config.yaml
experts_per_token: 4
d_shared_expert: 0
activation: "swiglu"
router_score: "sigmoid"
normalize_top_k: true
balance_loss: 0.000467
router_noise: 0.1
router_cosine_scale: 20.0
init_std_router: 0.0172
vocab_size: 38925
norm: "rmsnorm"
lr: 0.0125
seq_len: 512
steps: 4923
Below are experts of layer 5 (counted from 0) of a mixture-of-experts language model. Rows are named router (the router's row for the expert), gate (a neuron's input weights, with its number), up (a neuron's input weights, with its number), down (a neuron's output weights, with its number) and show model dimensions 64-127. Each number is 128 + 32 x the weight over its row's rms, rounded and kept within 0 to 255.
Before each expert's rows: "comes after" lists some tokens at least twice as common just before its tokens as in all text; "raises" lists some tokens whose logits its average output raises strongly, later layers aside. This comes from a sample of Wikipedia text that the model never trained on. Tokens count by the router's weight.

# expert 28
comes after: " ", "1", "2", "0", "3", "."
raises: ".", ",", ".\n\n", " (", "\n\n", "\n"
router [117 137 159 147 130 147  73 108 212 181 113  92  77  82 117 201 137 136  91 150 106 163 132 114 183 100 125 102 115 171 173 129 102 103 122 127 145 126 132 153 139 181  97 171 186 127 121 112 137 151  81 134 106 155 157 101 118  83 172 129  96 151 142 161]
gate0 [144 105 124 152 159 130 135  95 120 110 154 102  85 116 134 156 108 135 133 111 121 126 130 172 170  89 120 148 165  59 149 171 142  72 118 126  98 141 119 174  92 165 139 139 111 101 109 126  86  99  88  62 170 131 148 128 131 115 194 107  88 168 164 122]
up0 [ 85 130 135 109  86 138 136 114 142 132 185  83 163 140 113 123  71 149 149  81  65 103 142 136 114  91  44 158  78 135 173  98 133 125 142 184 109 141 137  75 164  77 157 109 132 137  73  98  86 122 101 115 104 134 150 113  97 148 151 161 111 137 183 169]
down0 [208 139 122 134 164 131 128  96 138 131 128  94 174 198 104 114  86 120 166 138 100 115 112 136 124 140 129  70 118 167 108 106 171 109 129 121 121 111 181 105 147  41 128 105 139 189 123 151 146  85 201 129 147 113 172  88  90 106 156 198 113 104  69 110]
gate1 [ 90 163 147 114  62 168 108  96 195 168  80 173 110 156 135 111 139 144  64 132 148 103 152 116 116 130  95 139 175 178 125 150 158 170 170 113 101 142  88  59 155 127 100 128 103  59 147 176 149 118 127 160 185 135 129 112 122 117 105  51 159 117 136 125]
up1 [187 110 171 141 111 192 177 108 164  96 125 143  70 195 115 190 126 135 148 122  82 180 162  94 126 149 134 120 120 134 170  79 176 202 115 130 169 149 163 140  69 115 170 117 129 133 116 109 148 148 160 178 189 159 165 211 174 126  58 153 107 162  93 169]
down1 [115 102 159 118  93 101  50 100 104 173 130  76  99 110 111  82  56 160 138 137  29 115 163 117 139  94 103 126 118 116 139  85 185 142  79  65 162 107 165 129 136 168  91 104 171 128 149 112 134 169 114 156 153  78 150 167 154  93 119 127 184 106 126  53]
gate2 [119 128 145 168 128 118 157 149 131 109 130  99  51 125 196  68 134 141 104 121 162  70  60 137 147 135 150 169 193 164 130 176  83 159  44 158 110 155 111 100 128 107 133 154 123 177 128 120 176 127 162 138 101 130 102 120 123 153 186 142  71 142  87 136]
up2 [125 150 111 163 118 133 115 119 119 171 175 101 191  96 157 131 146 105 177 120  96 134  84 115 123 121 140 117  82 183 201 148 133 112 180 104  72  93 187 114 143 126  62 138  59 122 140 161 110 130 127 165  97 193 116 134 130 122 144 129 148  73 120 100]
down2 [102 127  81 118 140 120  76  97 146 119 151 115 179 148 106 125 152 123 184 124 119 177 119 133 186 188  99 117 133 154 146 138 118  75 107 116 116 177 171 102 176 160 161 119 118 195 109 117 172 122 115 150 103  94  90 161 122 150 134  85 130 119  87  96]
gate3 [131 113 155 134  86 139 117 162  70 117 124 137 151 129 117 150 107  97 119  96 101 101 138 120 127 111 100 189 126 134  50  99 109 107 112 147  97  73 162 125 112 130 143 126 163 119  87 160 112  38 162  83 138 146 126 140 115 224 131 106  98  66 101 148]
up3 [192 142 143 103 114 113 172 171 139  78 162  74  78 160 145 114 127 106 233 111 157 132 127  78 159  94 135 121 137 124 120 103 163 168 115 139 116 120 187 133 108 112 126 138 114 122 108 124 120  64 172 134 114 130  79 143  77 121 149 213 165 107 110  83]
down3 [ 96  98 179 106 129 127 113 136 208  86 131 104 157 140 130 120 132 160 200 125 147 164 137 192 161 169 167 126 111 106 148 148 132 176 126 131 145 164 157 147 165 137 156 118 111 193 134  81 157 117  69 143 115 137 101 143 143  30 172 169 131 123 163 167]
gate4 [ 73 156  85 154 115  92 113 119  71 121 109 164 113 127 132 136 119 134 177 110 145 101 113 170 125  90 117 112 164 121 122 178 171 129  68  66 104 154  54 117 178 169 105 130 119 134 156 125 153 169 163 139 161 104 148 140 184 116 126 135 114 190 109 131]
up4 [136 105 126 125  89 130 150 191  93 124 106 124 193 175  99 124 126 103 111 201 124 128 170 105  73 132 109 107 104 128  69 107  86 118 174 122  97 147  93  58 117 139 101  96 150 188 201 133 127 139 172  86 145 126 150 118 118 167 150 122  59  87 112 118]
down4 [154 183 115 109 126 110  75 115  89 118 115 110  95 142 153 154 141 132 117 110  77 173 111 128  19 136 190 134  97 149 147 163 228  92 135 141 101  93  88 109  76 162  83 142  84 159 107 121 134 139 146 144 129 153 125 118  77 147 178 117 119  89 126 162]
gate5 [153 144  64 168 150 181  81 105 136 166 154 150  98 132  86 139  80  88  81 141 109 139 148  88  80 125 172 116 130 168 157  99 109 124 109 152 131  29  96 172  29 128  46 169  81 106 132 158 159 138 144 169 152 214 122 128  94 150 139 137 149 150 166 171]
up5 [ 48 162 166 123 148 126  47 109 104 206 125 125 156  87 138 137 121 156 148  78 171 129 120 114 148 125 121  23 148 128 184 121  96 118 161 122  99  94 149 202  93 125 117 121 161 165  86 154 123 168 116  86 189 121 141 183 112 133  67 168 144 112 137  36]
down5 [159 124 174 175 164  67 143  66 100 174 133 154 133  99  97 129 126 107 177 122  78  97 108 131 201 181  74  91 125 101 110  86  59 168 111  82 167 125 130 171 144 135 121 123 101  72  59  91  78 139 105 122  96  96 102 131 133 120 130 154  73 134 113 145]
gate6 [144 104 130 161  99 175 210  92 158 117 161 203  82 130 101 137  84  97 113  99 126 102 170 228 152 123 128 121 171 132 135 186  93 122 132  82 131 145 123 149 104  72 109  78 167 190 133 159 167 120  95 186 145 101 138  57  99  60 128  87 135 142 128 158]
up6 [177 141 108 204 142 205 153 163 127 121  87  91 130 142 107 136  76 145  83 132 146  67 140 122 115 103 129 185 131 113 172 185 100 149  38 113 126 148 113 132 100  85  77 131 177 136 171 102 151  65 119 147 140 131 122 165  67 138 147  90 182 106 108 136]
down6 [160 159 128 132 144 144 102  80 130 123  86 134 136 108 101 136 117 166 113 120 111 125 119 100 173 141 121 204  82 105 156 177  66 103 141 114 154  35 130 122 103 136 123 171 164 110  74 162  93 124 131 143 131 118 122 126  92 135 124 148 186 119 131 173]
gate7 [112  99 164  97 149 142 102 146 156 150 129 130 130 144 128 178 132 125 129 108 130 138  78  94  64 147 132 158  97 109 140 153 138 135 112  60 137 160 129 110 127  93 120 155 110 108 105 105 124 104 137 181 102 113 159 102  96 157 108 102 140  94 159 173]
up7 [ 40 132 137 165  92 174 104  65 144 109 186 145 102  98  86 136 137 137 117 172  79 125  75 115 217 123 149 119 112 119 137  67 123  83 165 133  98 128 139 183  73 117 119 100 158 141  85 123 133 125  64 132 165 149 151 154 115 130  91 137 143 114 110 226]
down7 [110 113 129 127 125 170  69  88  78 118 148 121 137 134 164 202  74 143 152 138  36 146 162  66 185 142  95 108 106 125 112  68  62  56 200 166 108 163 121 191 120 161 174 136 123  99 146 110 110 169 129  97 188 134 154 116 122 161 154 145 136 107 124 135]

# expert 20
comes after: "2", "0", "|", "–", "′", "Personal"
raises: ",", "2", "1", " in", "s", " with"
router [156 142  98 117 122 116 109 124 186 140 144 151 132 213 101 114 130  90 132 132  97 133 106 153 153 129 162 181 142 163 112 130 184 113  95  85 153 126  63  70 142 166  91  88 124 125  97 103 166 159 116  75 153 113 141 155 118 141 161 156 155  86  91 146]
gate0 [ 91  61  50 110 137 154 181 102 185  83 184 155 151 148 125 160 110  49 110 113 131 112 224 124  80 105 169  66 125 118 124 130 204 118 172 107 141 151 119 114 120 137 135  97 140 169 106 144 118 158 146 131  91 126 209 161 108 193 147 141 160  85 111 106]
up0 [ 86  96 158 166 134 109 115 128 126 117 132 126 135 101 145 133 135 115  99 154 100 198 105  57 143 128 129 146 128 124 132 142 113 120 106 111 129 108  80 139 111 183 113 117 121 203 133 130 129  65 106 110 150 133 107 114 113 122  97 137  95 186 111 120]
down0 [ 70 156 113 169 137 109  87 119 102 160 123 145 208 136 117 169 111 130 139  64  61 105 145 139  33  84 119 133  98  88 136 129 131 171 105 175  44  56 112 164 154 112 124 127 167  87 141  88 119  77 137 117 127 123 144 105  85 117 140 145 135 160 110 163]
gate1 [165 110 131 156 107 117  81 112 148 115 154  96 142  95 147  15  96 204  82 117 161  98  99  61 126 125 119 125 133 199 119 162 130 147 119  79 139 167  76 139 168 137 135 124 112  99 162 113 176  68 134  90 140 125  84 129 138 178 123  86 101 137 126  33]
up1 [113 139  97 115 121 105  74 124 148 144 132 150 130 154 126 131 103 134 121 197 144 124 132  90 133  95 107 112 107 137 132 114 150 150 146  46 121 149 165 135 129 144 146  79  92 151  91 168 157 166 126 120 129 137 175 130  98 112 123 148 159  91 175  84]
down1 [116 135 123 125 129 118 115 166 106 125  97 155 150 194 140 137  68 179 141 127 104  90 177 143 202 117 120 105  92 102 129 112 188 108 111 145 118  95 130 151 178  86 127 134 158 167 149 171 139 179 121  93 171  84 122 172 115 243 127 121 126 123 140 106]
gate2 [ 66 227 140 144 103 101 123  96  95 154  91 145 127 177 149  57 141 172 176 112 144  88  82 122 113 170 127 184 144 131 163  60  40  95  32 145 180 118 109  88 121  70 192 184 110 196 123 124 129 157 161 128 136  91 134 146 129 115 151 191 147  68 133 119]
up2 [ 82  53 132 144 130 101 172 118 184 138  87 132 160 153 169 131 152 162 135 108 180 163 138 115 145  93  86 166 129 163 125  99  54 135 158 121  78 133 105  84  85  90 190 124 123 126  93 126 144 131 174 126 120  91  68 175  88 135 120 144 103 100  93 115]
down2 [163 170 130 119 161 154 144 118 145 149 150  82 124 121 137  98 133 161 121 143 146 130 147 184 112 151 145 124 153 156 133 167 165 133 173 119 150 137 129 116 143 116 118 140 162 130 134  90 150 155 158 147 140 154  86 183  81 123 121 125 117 128  73 100]
gate3 [122 137 161 130 165  87 117  92 162 114 141 153 102 126 173 129 128 110 169 197 125 177 178 161 153  84 179 142  59 131 106 124  96 102 155 123  84 149 134 151 144 123 140 112 137 141 160 121  86 107 119 147 191  78 176  98 157 147 142 116 137  90 112 125]
up3 [127 115  79 151  96 101 161 116 103 141 178 185 131 115 121 137 120 111 186 156 136  74  77 114 123 110 122 139 128 127 139 116 160 147 156 117 122 131 155 133 151  51 140  92 154 157 148  81 104 154 164 162  83  74 120 126 130 169 116 127 103 166  97  87]
down3 [137 104 125 144 147 104 118 146  84 117 112 104 146 101 100 198  62 119 148 167 112 135 140 171  82 109 140 127 117  88 138 140  71 132 118  96 166 124 149  99 151 126 141  92 159 169  66  95  88 130 148 156 125 110 108  89 153 136 152 123 103 102  67 165]
gate4 [136 135  83 132  89 106  90  97 129 184 156 145 137 128 183 103 122 112 157 114 127 154 115 177  97 112 114 140 158 125 176 115 178 151 145 108 120 132 137 119 125 108 101 151 148 147 138 141 124 117 127 133 108  85 117 175 103 126 155 140  96  48  69 148]
up4 [132 122 191 131 152 141 146  39 137 166  76 161 134 119 144 110 154 192 130 107 159  94 153  79 114 126 156 133 119 168 152 132 154 131 158  89 153 119 146 134 110 164 118 118 173 119 102 176 154 132 140 139 195 143 147 114 177 152 129 110 155 134 168 203]
down4 [194 138 187 109 128 135 148 162 128 160 136 148 123 111 134 130  77 182  69 102 191 118 162  98 171 116 124 127 117  69  77 152 141  99 126 142 125 198 100 139 106 153 154 146 102 104 116  75 130 139 105  99  79 114 121 108 102 172 133 122 123 104 119  88]
gate5 [ 92 115 164  95 126  99 121 118 159 158 119 110 146 176 124 131 175 133 144 176 109 136 118 109 149 119 106 117 169 159 154 102 139 126 140 157  44 107 129 105 118 157 121 121 126 158  77 153 132 117 100  94 160 169  81 135  69 243 111 138  81 134 109 125]
up5 [130 125 129 126 141 105 137  87 108 109  89  76 119  95  98 121 117 167 149 130 126 111 123 130  90 103 113 112  55 185 104 124 185 205 118 135 136 173 208 133  72  93 198 114 171 179 138 170 145  84 160 164 105 115 124 119 125 152  95 108 136 119 149  93]
down5 [152 122 121 117 137 143 123  98 153  53 103 107  42 150 156 143 117 135  83 149 176 146 114 151 117 104 125 147 132 103 130 150 136 129 131  99 125  89 132 133 124 197 150 132  81 148 158 108 111 190 139 138 128 150 132 185 127 136 127 112 164  96 166 122]
gate6 [119 134 112 120 143 114 124 159  94 157  80 169 133  89 181 132  93 110 111 174 128 127  82  50 209 115  90 169  87 138  83 135  73 151 178  62  79 132 134  98 139 119 124  96 149 154  96 114 166 166  76 141 118  78 151 129 104 170 113 131 115 119 102 187]
up6 [105 159 138 133 122 100 197  92 124 123 142 132 129 136 173 170 153 144  48 148  97 118 142 146  97 103 151  97 165 100 103 128 135  97 153 166 111 144 144 182  94 141  79  99 127 112 132 141 120 102 120  67 150  81  93 123 124  88 133 102 162 102 118 134]
down6 [132 174 138 103 120 207 119 107  93  93 126  98 112 117  15 136 139 113 125 136  65 127  77 162 116 120 173 167 110 154  64 131 117 166 174 138 127 127 165 143 122  86 140 104 119 143  86 121  85 156 162 121 146  90 162 156 144  56 100  62  96  88 124 152]
gate7 [104 165 173 162 215 123 105 153 193  92 199 168 164 155 129 101 115 134 138 120 109 102 153 140 120 105 127 143 125 139 138 152 109 161 140 175 182  97 164 117 130 157  77 161 150 135 147 137 135 147 142 182 106 120 134 153 119 151 130  73 159 151 155 105]
up7 [188 103 119 111  68 194  91 139 176 103 103 131 118 147 125  44 116 159  91 112 145 114 173 122 132 153 101 204 114 101  93 134 137 114 187 119 122 121 119 108  96 164  67 159 133 151 169 146 161 166 108 120 240 128 149 103 109 107 113  95 136  94 112 162]
down7 [107 138 122 116 136 167 103 173 117 135 139 109 120 102 185 148 125  82 116 126  87 126 182 138 146 154 136 153  98 141 153  98  72  92 107 132 109 105 125 214 129 125 149 145 145 146 162 152 164 124 179 157 165 144  84 108 137 102 140  78 147 113 120 126]

# expert 15
comes after: " ", "9", "1", "0", " |", " ("
raises: "3", "0", "2", "1", "9", "5"
router [160 136 118 197 154 112  80 131 157 182 178 118 110 134 107 202 149 106 119 149 109  92 124 147 156  74 155 114 132 156 149 114  90  98 138  80 158 120  94 142 150 142 162 160 156 106 158  89 125 108 129 133 135  91 130 153 166 139 178 130  88  79  69 156]
gate0 [121 109 127 112 106 126 148 146 154 155 121 115 152 147 126 151 200 129 136  93  89 144 104  86 142 150 157 111  83 109  95 138 116 102 114 106 179  96 117 128 179  96 103 128 103 120 117  49 104 127 126 150 127 136  82 163 102 155 117 128 164 130 100  65]
up0 [146  82 162 107 128 133 194 152 117 134 134  82 108 175 118 124  81 154 101 157 170 119  52 113 159  97 107 109 154 171 143 135 120 107  99 128 164 170 180 181 130  73 111 231  68 161 185 131 136 155 117 137  77 122 119  92 130  85 149 147  88 141 164 157]
down0 [157  88 137 118  93 130 150 142  80 177 136  74 235 152 144  56 120 144 156 102 148 119 141 128 102  80  80  95 200 160 124  72 132  70 125 165 218 118 134 107 126 166 118 129 121 144 151 173 143 141 157 140 113 138 150 135 124 144 140 163 102 149  91 111]
gate1 [116 151 191  85 131 128  84 122 114 121 167 132  70 124 122 158 118 108  94 161 109  99 109 121 124 185 148  81 126 122 120 118 188 128 180 115 132 167 146 135 131 134 113 118 134 176 146  90 119 109 150 134 128 150 167 110 123  86 142 112  94 111 115 175]
up1 [ 55 148 141 102 177  92 130 125  84 119 140 175 129 118 132 132 133 124 123 112 140 109 123 147 147 116 169 115 189 137 125 208  69 162 139 114 120  72 115 125 152 127 167  75  89 136 154  85 132 122  51 199  95 140  81 163 146 134 179 144 124  54 134 124]
down1 [129  81 127 137 129  94  76 156 137  94 107 149  90 125 167 111  88  89 122 198 103 148 131 129  88 139 125 145 178 208 150 128  47 112 126 207 141  73  83 144 135 110 146 170 132 131 153 120 137 195 147 183 125  92 129 127  83 193 130 128 137 147 145 120]
gate2 [186 132 147 104 193 112 134 129  93 124 167 112  87 195  96 166 159 132  45 137 135  84 137 108 165  85  83 137 142 167 132 103 150 142 147 143 149 150 122 112 110 190 133 207 125 123 113 170 103 168  69  95 123 158 160  78 120 160 147 137  89 131 134 150]
up2 [149 166 117 139 112  90 149 188 111 153  62  96 112 174  60 143 120 132 144 181 111 105 149  95  94 116  81 135 129 134 174 108 181 202 113 149 147 120 164 118 114 187  94 125  99 110 140  94 100 145 126 141 170 137 124 127  96 159 150 178 144 129 115 121]
down2 [165 110  94 137 123 113 186 124 164 148 127  92 127 129 151 127  72 109 199 144 160 121 135 150 114   2 108 114 163 108 117 165  97 186 159 114 152  75 111 134 140 135 147 136 123 108 148 154 147 118 143  51 146 145 123 129 148 153  78 168 159  89 173 155]
gate3 [134 110 137 186 152  83 123 109 150 181  88 187 148 117 138 103 179 136 114  84 141 120  83 129 125  63 125 155 149  94  92 165  75 127 106 119 104 149  85 212 166 145  77  90  67 130  75 120 125 151 114 104 157 127 131  51 148 154 102  84 127 131 141 123]
up3 [174  90 110 178 117 144  98 130 145 156 135 166 130 121 149 117  97 148 170 160 102 121 136 137 127 126 131  94 119 134 109 160 171 128 160 133 114 140 149 145  90  89 145 120 129 157 138 122 160 117 131 112 108 137 157 156 193 104 110 128 178 139 129  98]
down3 [148  60  83 111 149 141 165  98 103 135 151  51  62 124 160  75  97 134 110  63 171 126  92  94 136 170 137 106 166 125  91 161 142 126 100  61 150 131  81 131 129  54 107 111 130 157 131 108 148 166 100 138 113 119 108  87 133 173 110  91 148 131 106 146]
gate4 [169  82 111 171 157  71 144 152 127 139 115 134 130 109 126  87  91 106  73 125 150  80 153 149 132 175 130 141 122 135 140 152 108 123 110 120 111 104 164  91 132 121 156 188 124  81 113 148 146  75 176 179 105 110  66 163 180 134 154 139 143  89 132 126]
up4 [128 126 121 127  96  60 123  99 129 153 117 141 157 111 151 109 134 218 152 179 123 141 152 123 129 126 133  82 119 121  95 147 184 155 151  63 128 126 129 118 149 146 132 125 145 100 143 135 138 117 173 136  96 156  76  30 138 124 117 138 121 102  84 125]
down4 [109 135 111 123 153  67 153 139 143 143 201 126 164 157 124  91  92  94 172 109 111 101 153 149 147 114 126 151 106 152 124  56 115 154 132 145 117  25 140 163 236 153 144  67 172  88 140 183 133 104 162  96 116 142 101  69  84 125 109 107 107 167 179 118]
gate5 [180 160 161 144 140 132 130  62 155 113 161 126 105  92 151 169 164 143 115 130 150 131 179 106  86 110 111 154 106 110 121 126 220 126 132  50 178 123 122 135 153 151  65 164  79 145  96 109 157 125  86 131 120 113 149 180  96 166 115 140 131 144  98  90]
up5 [ 44 120 127 133 128  99 130 153  98  90  55 139 108 126 100 158 156 136 114 149 164 125  54 130 102 128 143 144 115 160  86 133 133  93  87  89  93 109  68 169 171 107 159  64 105 123 138 150 113 151 135 107 123  55 142 128 108  94 122 114 134 146 114 117]
down5 [116  99 162 115  63 145 164 110 154  81 170 127  92 105 114 199 123  78 123 133 136 162 150 101 166 140 120 168 120 103 117 135 106  99 107 126 124 123 149 123  84 151 124 192 122 104 133 116 145  98 158 143 134 151 117 205  49 162  88 103 107 126 113 201]
gate6 [133 170 128 127 159  87 141 198 125 177  93 167 163 106 158 100 106 108  75 168 141 144 108 148  92 109 150 125 146 123 153 195  77 101  95 185 107  73 133 168 136 199 119 148  90  98 157 128 124 108 118  54 108 129 121  85 155  96 117 249 117 102 144  91]
up6 [130 144 156 129 163 130 107 147 173 123 115 126  47 133 145 143 106 144 115 126  82 162 113  83 122 137 124 101 160  96 119 188 122 148 125 137 177 173 106 113 133 125 128 146  38 124  98  71 124 122 154 125 131 130 125 133 134 130  70 171 146 139 131 114]
down6 [ 92 126 153 127 129 131 144 109 134  94 135  91  58 104 173  57 190 103 133  22 122 166 126  43  97 131 125  74 196 164 120 133 148 177 115 137 117 138  50 197 144  89 124 120  78  72 158 175 131  96  96 119 106 153  68 111 109 117 128 154 135 117 127 121]
gate7 [119  53 102 134 137  92  92 128 114 162 177 172  75 148 142 124  88  95  73 104  77 126 159 153  81 102 134 115 170 142  67 102 119 130 152 139  80 117 120 127 123 127 181 204 128 148 111 107 122 166 147 179 135 111 126 160 141 144  96 122 101 166 153 120]
up7 [102 129 136  82 164 147 157 134 122 149 231  94 162 141 140 118 120 120 152  42 139 116  92 126 109  90 121 166  91 204 119 151  63 120 120 104 133 107 169  96 110 133 181 138 132 129 152 132  87 153 139 165 133 163 110 143 153 172 166 155 127 160 169  66]
down7 [195 131 147 167 137  95 132 107 100 156  97 113 168 172 120  94 115 145 155  71 124 133 102 118 146 159 128 153 105 117 125 107 105 101 139 128  66 117 141 165 144 168  61 124 113 131 137 193 155 156 141 117 119  87 127  92 136 125 147 139 142 175 181 104]

# expert 23
comes after: "1", "2", "3", "4", "5", "7"
raises: ",", " and", " ("
router [142 105 111 129 109  63  62 112 132 125 131 113 115 110 171 146 164  83 134 170 113 118 119 129 198 153 117 139 158 147 149 149 155 118 136 152 160 138 112 170 113 155 118 183 155 124 117  92 123 197 110 139 155 183 164 130 141 126 179 140  77  99  98 200]
gate0 [136 163 129  73 180 132 145 164 194 117 108 119  88 160 133  99 129 109 176 113 168  89 184  79  99 137 134  93  83 205 154 100 106 124  90 135  89 181 124 126 138 132 184 126 134 169 147 114 150 122 188 166  40 132 109 112 118 126 206 144 160 186 122  92]
up0 [101 186 171 178 115 126 150 179 180 126 135 152 180 128 147  79 116 155  91 102 149 119 110  85 156 115 150  60 158 172  90 128 190  73  32 143 121 128 168 104 112  85 160 132  73  96 123 130 142 156 133 112 190 150 152 109 148  69 126 161  93 146 136 111]
down0 [138 131 112 134 187 152 125 125 162  78 104 158 133 128 117  77 116 142 103 138  77 124 108 142 189 103  93  61 115 225 115 118 131 136 146 200 121 125 115 110 128 169  83 124 153 144 113  73 113 130 174 121 174 137 124  91 130  70 191 150  92 116 160 133]
gate1 [143 124 120 107 196 100 131 145 101 194 173 165  92 159 161 123 129 127 148  96 116 165 140  96 140 153 101 155 145 109 166 118  87 134 101 125 141 197 118 139 114 167 183  91 165 140 173 169 152 133 131  89 176 144  90 215 161 113 188 136  97 117 117 165]
up1 [131 167 147 125 139  90  92 144 131 102 137 145 116 119 139 160 144 240 162  81 150  99  44 171 148 158 120 145 133 134  99 162 109 106 173 134 108 133 167 194 134 133  66 105 147  68 131 175 121  42  84 146 122  81 175 134 124 131 134 201 102 163 135 164]
down1 [108  80 128 106  69  63 160  45 115  74 155 152 101 138 140  66 117  89 160 118 148 170  72  41  23 118 125 115 141 105 127 154 101 127 126 180 116 215 114 129 135 150 163 187 226  69 177 155 124 132 142  99  58 113 150 138 108 115 148 133  77 137 124 133]
gate2 [190 105  63 123 135 141 133 173 156 143 151 105  35 130 120  97 114 125 131 137 145 191  63  96 136  61 160 127  89 126 165 145  98  97 172  68 126 114  73 164 121 164  90  42 106  92  53 117 123 116  94 107 109 124  63 195 151 144 113  89 125 163  73 159]
up2 [117 144  43  78 109  98 128 137 193 139 106 143 163  99 147 197 141  99 147 114 104 139 114 134 134 159 122 144 161 167 146 138 153  99 110 119 181 144 162 139 107 112 106 154 150 142  91 130  86  98 158 219 145 148  66 106 142  89 151  73  78 144 111  85]
down2 [146 116 101 101 161  58 126 123 118 112 195 130  87 151  73 158 110 120 128 130 135 172  77 172 130 180  89 130 139 146 148 119 123  95 124  98 146 101 146 154 119 110 134 111 141 131  91 203 124 141 119 169 132 170 153 119 136 130 141 120  95 179 113 168]
gate3 [125 139 118 151 170  98  53  86 125 118 143 118 115 145 184 112 171  97 158 168 118 153 154 164  83  66 107 157 156 133  54 122 122 148 130 115  48  85  92 153 145 104 127 132 137 114 118 116  85 115 126 135  74 136 154 160 146 147 178 148 119  94 151 182]
up3 [ 66 136 137 137  71 131 170  71 140 136 138 118  98  69 125 142 105  98 162 134 102 136 140 134 113 101 164 105 186 172  50 116 145 130 173  98  45  84 174 137 112  77 105 115 128 130 131 115 117 145 134 121 142 117 168 170 109  61 144 123 154 111  79 132]
down3 [147  84 125 172 123 101  95 121 118 136 122 180  89 156  57 139 101 147 107 112 136 143 115 119 172 101 109  79 148 112 102 122 129  60 198  42 121 122 129 154  97 151 139 125  92 132  41  91 133 134 118 126  87  58 122  85 104 100 137  71 162  54 102 135]
gate4 [ 61 163 130  75 142  29  92  68  28 128 111 105 144  58  94 101 138 110 107 118 123 133 161 194 119 162 146 181 198 119  84 100 161 128 128 147 137 129  85 125  85 132 118 118 144 170 159  88 158 193 106 127 110 101 153 110 191 116 126 129 105  95 150 172]
up4 [124 126  82 136 139 164 173 107  90  94 175 143 147  93 119 143 146 141 146 194 147 146 157 155 142 173 114 122  70 101  90  77 126 108 123 108 174  86 100 152 116 100 124  92 160 135 169  83 128  63 166 111  92  98 119  79 141 127 118  64  65 133 199 140]
down4 [152  86 105 130  31 163 140 126 149 133  98 180 159 123 119 173 104 148 117 180 116 128 148 135  78 160 115 141 144 135 161 122 137 119 100 197 146 140  59 163 150 101  92 121  68 170 138 151 170 148 106 168 118  71 145 117 120 187 114 135 146 156 166  25]
gate5 [146  54 166 208 137 144  87 111 192 122 136 178 128 112 102 197 170 153  75 161 202 168 117 170  84 116 102  48 145 159 100 121 105 103 126 167 112 120 119 125  30  85 148 127  89 180 129 121  85 127 180 137 119 154 103 183  69 194 185 115  35  99  90 127]
up5 [133  94 149 112 105  81 115 139 119 173 112 133 125 110 112 154  81  99  59 163 137 104 142 116 141 166 132 122 112 170 111 138 109 172 118 129  89 114 129 128 157 146 126 162  90 119  72 108 147 126 181 146 148 168 108  70 146  74 114  75 139 113 152 138]
down5 [122  92 132 148 142 148 116 108 118  95 106  83 171 117 139  84 179 103 155 142  94 130 121 113 127  90 134 142  44 152 101 195  91 104 127 182 101 123 139  98 207 110 117 139 173  79 137 135 123 124 120 101 128 123 142 107 132  76 132 177  83 128 109  89]
gate6 [ 56 168  76 131 144 152 120  97 114  77 138  88  99  96 126  83  84 146  94 163 154 130 172 114 133 119 125 102 125 115 166 123 110 110 140 209 131  93 171 122  67 105 102 211 124 190 104 146 156 118 128  81  56 118 125  97 127 129 130 198  96 141 147 131]
up6 [135  88 215 114 135 115  85 174 111 112  90 121 127 158 153 129 164 115 129 139  73 169  82 138 112 123 122 112 123 200 160 121 148 155 124 132 118 150  67  96 123 128 123 132 108 158  95 124 144  98 175 110  75 124 182 132 117 200 130 130 106 177  76 141]
down6 [142 153 170 142 121 126 128 104  65 136 192 127 191 116  69 126  79  56 139 120  46 136 113 174 156 157 107  42 138 148 125 165 140 140 192 143 155 130 111 101  56 137 158 165  87 135 134 191 117  77  76  97  48  92 133 100 149 133 173 125 136 106 129 148]
gate7 [109 113 102 141  95 144 128 116 157  66  56 100 196 182 135 102 129 128 181 154 156 103  85  40 114 110 157 119 100 134 130 153 111 110 170 168 122 113 167 160  89 151 152 110 135  84 127 103 122 118 144  97 133 143 104 136 126 208 131 101 191 222 182  94]
up7 [111  93 121 148 133  91  89 185 149 111 177 146  72 144 126  80  74 172 140  36 114  83 111 115 155 130 139 119 106  48 142 119  99 158 134 126 139 141 137 193 164 124 117 116 132 188 119 101 185  81 111 138 126 106  89 116 159 183  45 130 132 106  94 143]
down7 [112 163  98  93 107 115 115 126  88 153 127 114  98 158 112 102 131 123 180 120  62 152 119 100  77 154 164 131 128 161 109 148 156 136 118 174 150 169 133 127  83 147 178  82 128 131 118 152 154 102 131  97  82 179 111 145  85 137  94 140 140 111 109 108]